Below are experts of layer 2 (counted from 0) of a mixture-of-experts language model. Rows are named router (the router's row for the expert), up (a neuron's input weights, with its number) and show model dimensions 0-191. Each number is 128 + 24 x the weight over its row's rms, rounded and kept within 0 to 255. Numbers have three digits each.
After each expert's rows: a language model's description of what the expert responds to. This comes from a sample of Wikipedia text that the model never trained on.

# expert 16
router:145100107125129136090150176128156139126133101152124090156121094136123080158132128133139162140111120091166162104169151110121097109091128165101089106175126109142154158090107137152105104098173119119097095123124161139110119089116151153119140139101167151149136150158132098124093132097131153126166109147156120103105152162096132100143139156148109127148132106098104108136144172123159163142132134123168127099095126136125087139096091109159140103153117096153141130135174167093132110088137104154096120111129116163127169138155153105143113142138138143167108123107130138170117086135090152108
up0:130167096114093157150096169110173099145116152134129108131141134155125144138094169152122166118129140093105130150158091112152108115117120127136114109125108134147101142144125094112109139120115130130110122123120148126121149120138142148101142122149123109112143169133107143143138127151149139100113123103103129117158109112102103145123093089152119109125135118112136189110128131124081153093147070182152177134120104101175147070161119131087157118148135110126134124157151138126178122155099116139140081144098129151098129097130082157121111168168076095135099134102138087092142152158190148107
Description: Digits and initial capitals

# expert 37
router:125091128117143114095171176144123126130113097142130094170104105140117072141149122161135180134113128111149157083151174118113104123095138168118084105178125122130162166094112140158117105112143133139105111103120148146112130089122142141128134154095125140149149142125127095121073151105156160113162111129158118117108149157094135096130142144114106132137139104100121107161133166133158162119139132124132119094105124148130102147129103128175129094158107089147163125123172161088137107098149127167101104098143118179112162126159135075121121145142145128153095115102139147173123107117089145106
up3:159143126134169090109158125097148163145166103154097076156106106173133098156140135175086140108112135111147145136066143153096084111143108140133162125121160137152137157123090140122087154131102172170120159088152117118141122150105164150116119182159098117129088124115122150152100126156144117097159091126144120089107141139122179120107117128130135105132116127121101119173166134131168148141155116134104108116144140165159138135120128083154123143113095122113157122121157137133157093134173132139125137094127123162128174158141133089132160174157132142118130132127171134140120127138113095133
Description: Capital initials, German "au"

# expert 59
router:151133127123131124138165148114130093108145118148121067129101116116132111133130106143151153156109125118184170077138132119107103101060113152074116112145118078197141141106113127157109095134121121125107121101097122111149111119121161159130161143123155121122148133117117090139081127102128155124150114126126105144152175159118135098117118146094080107118107129078127128157131172144129176130130120103108137114125130157139135125162095120151125096141107085141140119131168129099174126070151075161129128142151123131099098134169138087142102117141112127127129150119114121147160127123089143078
up0:059116068169144128134155172130128088143130136177125168131150138127149125159090180166171137153135149123164120113113096149140145141086189125134126134104159136107140128147100169160155114141127094108130178089109166114116114061143156112104128136144121165095144159153109109119125151126097103109141108152128097143148162119106134131149130106150109115141111143139070126101163159097136133115110135102136145119144133152126154124128133123125118112107159145156095144112155115128117135122156103100128131132160110139140100105132142107118083153128079168133130153143126132122077106157146127097
Description: Noun-forming suffixes

# expert 33
router:132092119145148134104156183122142131135134089145133092181129111142121096154125136144132164137101121101168171106172149104118091121092121162114083095171121110141150150088100134154111109099170137110104095109119151121122109102107144158149155151094160154150147143145132101128092141107155151125167111140160120120107146165089130102104133148139101120146126105103105108149140154121151154129146135122146142094076134135123079139100095102173130089143105105146143125114170158093131096103133100154098121101134114167109156144163146095147128144152125132152120134117121129177118099122083156114
up0:123098144134149141113147162173139148154091183098094139136103140134147134105146145111125135137103103123145125129150094124164134138185110129125095109144184109166118139122100192134161127093121117106103102090134137141131115115136117154097135149111154192153141139101114106098084156120137145148120117089132083153146174151128122131126141111155114143105123124116098095124136184118096130124124108118126094122095153127138120116122111076128083103168121132075129171114130121094121102124132142165119131067137175148152169139154159133116108145154121134150145113136094159138124142157118097097
Description: Word endings and years

# expert 34
router:133092104142142135094161178128142134139121086140127084175114104141123076154127120137122169137116120105164171111167155113127101128097150164114087090170126111146154155099116128158107095100151126118109106116126153127122107088104142156129144164094163148154145156149128104130087156095129152117157105143157129102120150155094134101114148162138095131154141107090110108142139154130150166132139135120142140106080110123118093131109100114175136097143111098153148127124172160096136106101151119156103109090137115173121149150166151092142118144137123142153109125112134138166109088127078151116
up0:104160105122170112113139125148126132165133173135151134127122091115135067151147132147134120115111136112134125127097147115119113136109144151090120108136095126120156166142116149143116108113142140107131149137134147133125134117100134114120149113119110166161091150158137112131093155159121167129118064152136164151103119165144145105110166140112095138118115112081107140094176132177120123139135151177093134070120153135119126156149140059138128107124134116103105137161181170089112138107135109158103121098179091152161175168136131119115104142134161171172120110122122141129116161105139125088
Description: Word-final endings

# expert 47
router:125101138143150121111167137112158116131143113147129076164122116128135073157140133150128162141123142090146152077184165098110084097119132168111075109156115119136131151107101136148091120117142146119101121121132151133121122108118132152138142137081153151153144158142136115098078163135122130127175104145146134103154135153099145100124131124143073135133150106101107121142136181136143158128125131142119131077104157141119062131104062099147121085153136088118132140106155157086151129097109101147134131105129129164132135154158116095143140134139131132132103140116131114170102101137075159112
up4:126084136127111129130112126151123112091140129103107127156118112115143152145125116131115130131130093150146141073127105179089096109143109197100095157148124118127163136131119146101104179099101083137110098164141152142107156117139126148150113128106156137154135092101115140125119177141169144133178139144169144160126149117132130092136169150122098120174158082103165157130118160165102108127115145145131120154087124181101156125115187147116122192126130122157125104125129126116160124108129148114105127117098137114108128152145125098146125111095113131126147181180100131139132175144152130132
Description: Closing brackets

# expert 29
router:144093105132143133102161183122141128133148091145131096155127103134130091151131128150137171138107123110162159110173153110117100113093131169112082087170132100147156155084105143156114093099168129102109108116136154123119118091112156164148146143103162149140135143149138092114088154107151155129161108150171131111112149165086132100115137159139103128149134106106102098151128158126160161140132127123153123093096121137111087130101094113175134102145119100148149132113166166091131100098140114156097116100138117171115158143155142100139121152146133139159107127116136123168114086131085150117
up0:097088153175128113098120132083117116118126143124113106172116124111153066119113126112110127140114137124121188116143116112086102130093119143101148124167121117155108152130092147106109113099120140087089094134135125126146140124096162129122126134137128135104136138141181116117115144092140124114148122132128136109147157108122157120163135095147136099121160129109101126165125148131121143162152127104086168094145132158133125137132104118145128130161107095121094115111157120111170138077151104176149093127120092174144164137225128119172154150114099093149121129101109133115162183098137147122
Description: Digits, C and ing

# expert 18
router:136144079135119122085129143123111142133142148174138100168133119116118091164144142176136153144143133134139194107102122114135117118084117144104122116135146081146155107092118169140123123111156145081110144085155129121123131096116140137127167133103138141155128140153126080132078111130141186138154096130142136161148153163095096109168121103166084098131132127093091123150137145136141163132136142108121101076090108151135129131137092111165148100125118095144128121119151115097171130078134123160141143128157096154116120135169152108113150137128120110179096129089136126155103105124101093106
up0:100143071160144103142117129124114057154112113153178155137129152116104149142126106132105108133143139113131145139132141156151140145118086144153122120118095142103147105099082144118093120146149135108154136096133142115153197122114171102087133156100165161151088103122132120110068121097089128110164079104112101138130109093110110147118136140151118158109121126143132140103095111111113111136151074143129131126105122112131119150149102123114102111115177116123092108115166165108140089109138123112094131175147114137161111079156154145119139116118140129108164129171122142105160116091082117128
Description: Media work nouns

# expert 24
router:133084104128132114101162178135145132113130092139119084173114096114115076155124125135128166130107129093160157104177147110118109107094142166107084100162126100128144148100108126150119102108173121116104112114118137137113107080115155148139143140095158152146137157139129109111092147107139150115178105160165127105111143153108119093124149147152092128141148115104097109145143161120148171137116136131149132097077118146128091135110100089155131101144112095135148125116168163105131123094121110154085120101136121177108137134166145086136127141134143143149106114122129138178123077129077140105
up0:097071158119175090152139142142135147133072099103073114158111143121174120152099157112134155206137113118119139099149123133120094124155135131114115137160139143101116137135084163117085165141159144156129083098125147133124132139138144130123109161125144162145115143144107095103084174101115138111134109120152123064126141137102189094152122105144145126129101130121144124132175159090133127080129137147145133104131106127146127127121132134159105095148122116138137157152166183114115126124139129165114106087130134170133130159174136082153125107121129114132141145147111128131145134159130096114
Description: In, digits, CJK bytes

# expert 54
router:112095123138143120106159162118134128131124107130125101166138102124128092151138105140125185120124130102180150108165153116133092117108124174111077116155129103139158154090106134163120104099174137128106102109121156125133118091111154173126155159095153148144155156147127104133068134102142162106152090135164120114094137178081122098118143150135098117153132098098093102154143154133150156115139143117121133102089119134124081136113108100153151099146120097145145110121174147105122091103136106156111116099143113164129154133166142086146121135120127131160115137111143135175117081130073128122
up0:129145084157126137135087151156157116124104144131126116156156122148175110185136093124141148196098126133090140101176130102165116149151163134149085096135114158177136115140104137109134115085169127124085061112112157137072091083152112108140130128109091156117111106123177099148136168105178148124127135105197085110141146129130127116136085101134121110142122119132141116131092171114086129134113141128164121121125101136148163130121102142131128097147112152164123142145145136120137118133134126147091116100102127127123110107130159135124112136115110125148107103101145152113145161145147127125
Description: Name-internal suffix pieces

# expert 43
router:114138124141142108116140123111137141121132144139138069148122130124135046129145118148130175131095124111195132094142124128118129100135110169095092130139117130135145183135119144127105144170117146130159124108092130114165112134124162123127130127083133157149137113126137101143120124136105175109180138115124136141103124146105123082103108132157108107143122127076081099125155177128133134133151130095108139084123119086155082104107076121152152140112106086117113138152164187105164084125123110156148157092156113168129143155155131126111138146153134151174110112133123111162135136096131161124
up0:119101155114107156141122122135152098119101108152159118082119077138102112120114133083146117132125169125139095120112115148100141158154074119133162139096143129160113096135171094131173146149156114099137097143128126151123143114095106150096170152139137146105159094183137142132128129147096114155180136171112114099132134185154143153129094185133110127113093133105095082144148127187129171099122158111166073149112123150134126143143097134122106139123125105117137155141134138139096122132152119125149108115116124124146136114097079109119110150120089125105136167113158102147154139113129178133
Description: Sports competition terms

# expert 28
router:141100093124143125101166173140133120140129105146133089162131098120124080154123128144123163137109109102165167105179153109107094121099128158101090100177128112139157154089105129164111107100173131126115116108123143132126120087118157158132145159097173144152133152140135089128082139104144157130156113157158122105118145161097122100114138147157103125132131104102096106147141161124142158132125139105143131096083129139102087128117093098167131100144106088143146137110163146097132099094139119151098122096127120177113156153162152096137124150132124142173108111130128135168104085133090155111
up0:147081133120116126106109143124114149106110108129124107140145163123126133156143147185132144167093117138135140128162140171134141108111144154128166124130157124130114165161137143127064076063093146145091128158113102100145126153120162130143144126093117194133145129187119085117089164136114137114160098130138108122124129153139117090115092104143088103130170161091127104143140126165144107140140136152151132099093128113142122097116113152124131116096124087124122160096165144097123131100103128132147084140157147180173126139161153122136118119120088113108094127122132145148113178156115122114
Description: Mid-word vowel pieces

# expert 48
router:121081102133143133094171170137139125146118104155127095177135108130114078149117126135121171140112125114164155102173153099131104116089132167120093091185132102145154147103092140165106096095177127115117105111137137149117122081119146168133136140096175143133132152140140081119081160103136147131155116131143123112128143172103116106122136161138107139146136105100105104141137166131149168122129136103154127097089121136119101138119094114150129111147096088115155118124170160088135103099129100138101113098129123176129143126155135086149128146130134153158117122112128136182124096131089149113
up0:113120159129147124107137112097144124111112135122122053158114105115127107128156083165119125154093105072161149135132121123137134110108145151100111119150153139136146175133096132131073120110134096132110113140110117114144120108100123121133148125140104182174164126114135126108077145122139153131144081127156135104169113155110109145140155132099105117148109120106131135125136157120143113144185128134120169109123100170157106121115084131125142097145091101107098125095147168111155114092162104136122089103136139184141114135141152156136077180128147114168089128112120118129081166080141150115
Description: Table cell spaces

# expert 15
router:131120121133135111123154132135143130138103107166156093129100111128147046125120129126118154107105108130209131109133103150149114140121125191093118138158123135115127156166115144138114121120110140122142119091095114157169128133133165134120162126104141159164124125193140107131119147109101155108189121145121121124112148139112143111118123104145092111118118135078094111103146154141168162154160124113109139103125132110153079103119075135130134126132133051134156117115137167116149093118146102139142132070143087172141138127162119134122114180145135116155123153122120151156143160122098132106
up0:143131107113148146140114124126110165137181162134129112148141080105128111105159113105160147118114132141153147115104130124137120091126162172144114120136117113141145126149134128116136101093137141131108139089140144139121116137166152123134107114109109127133133122195096147122115145129181102141150135083122161150121116110159099183134146135143161092115157105138078124131101092153108170138113138126125125130127192119165109105123118045133120083140130127128090124127098182109159128130122165166160168106136162148126163130171116142096134132120159113153146154088130154141160110128096179104
Description: Sports text continuations

# expert 8
router:131108108149125135128145134141102127085153151131120080145088108128120098127162103141144140110124154115153148097136138115134108146113126162087091095137100107148121166127103168132090116148136143113069110116105110118150122112113152149120151108079140170168134133126116089148108126121148173135129134166173167142138112161141122086132118158130090110122148102089109130143127199137093138163125106139122133112100151134123120128145094117125122135139119075142123139136164135118141135071121122179150094115103118154097097149172196106147128150159142120143113110129122115145088129108117182080
up0:111126160100123126155101126078127125076101126132130129154091136133103124118126110090178123161118166113138146119154118131104110103104139104103082133104114114118112150142148127112124110101131120122143117114139123105109163094144137084148097142109136134146140112089148115142126108141078113167140106121129117150189136127078097077149094152127130090180149141163160130161100129167131134119122141124161084145109107124112119114116073156128110107106177133149143163093152116157164154062108115100154097147082124132161134140129132079141113157122104155159119165100136140130104116125098107128
Description: Verb stems before suffixes

# expert 39
router:150117109134129120092144181143139125113133116153145090183115109128135063132109113147120161127112125095164165108161161106141093122103136161107086111180101096149142158119106129158103114116179110126111122111130149125118140083130142165129140147095172140166134173148126090145082153106137149133174103159161122124122143162095139109110130135133092146145126118109113121133137174135142167134130125134127143097106134147122095138106091110169142104136105093139143123131184164100134099083130105158120114103128123187128146113152140096131121154133127127145109094119148151169141109128076131131
up0:163156116144139139126128134097126153118157143104125114141099154147116080140142089147127136174119152134142161103113127123153123131171114142077147123163100127149165115133127134140106133085167123095107124125140115140155108150121101122152139108086130105156140150094129079111084175106147171122136123104154140170164114116151123110108137130149147121138118092129173128155118166082144063154109097079125124122111099133164150110154065114140165115168142118159127180128129125107085098076141107129132107122134163138155141114160158124106101114129093144129119124148096100143113128091156134110
Description: Mid-word pieces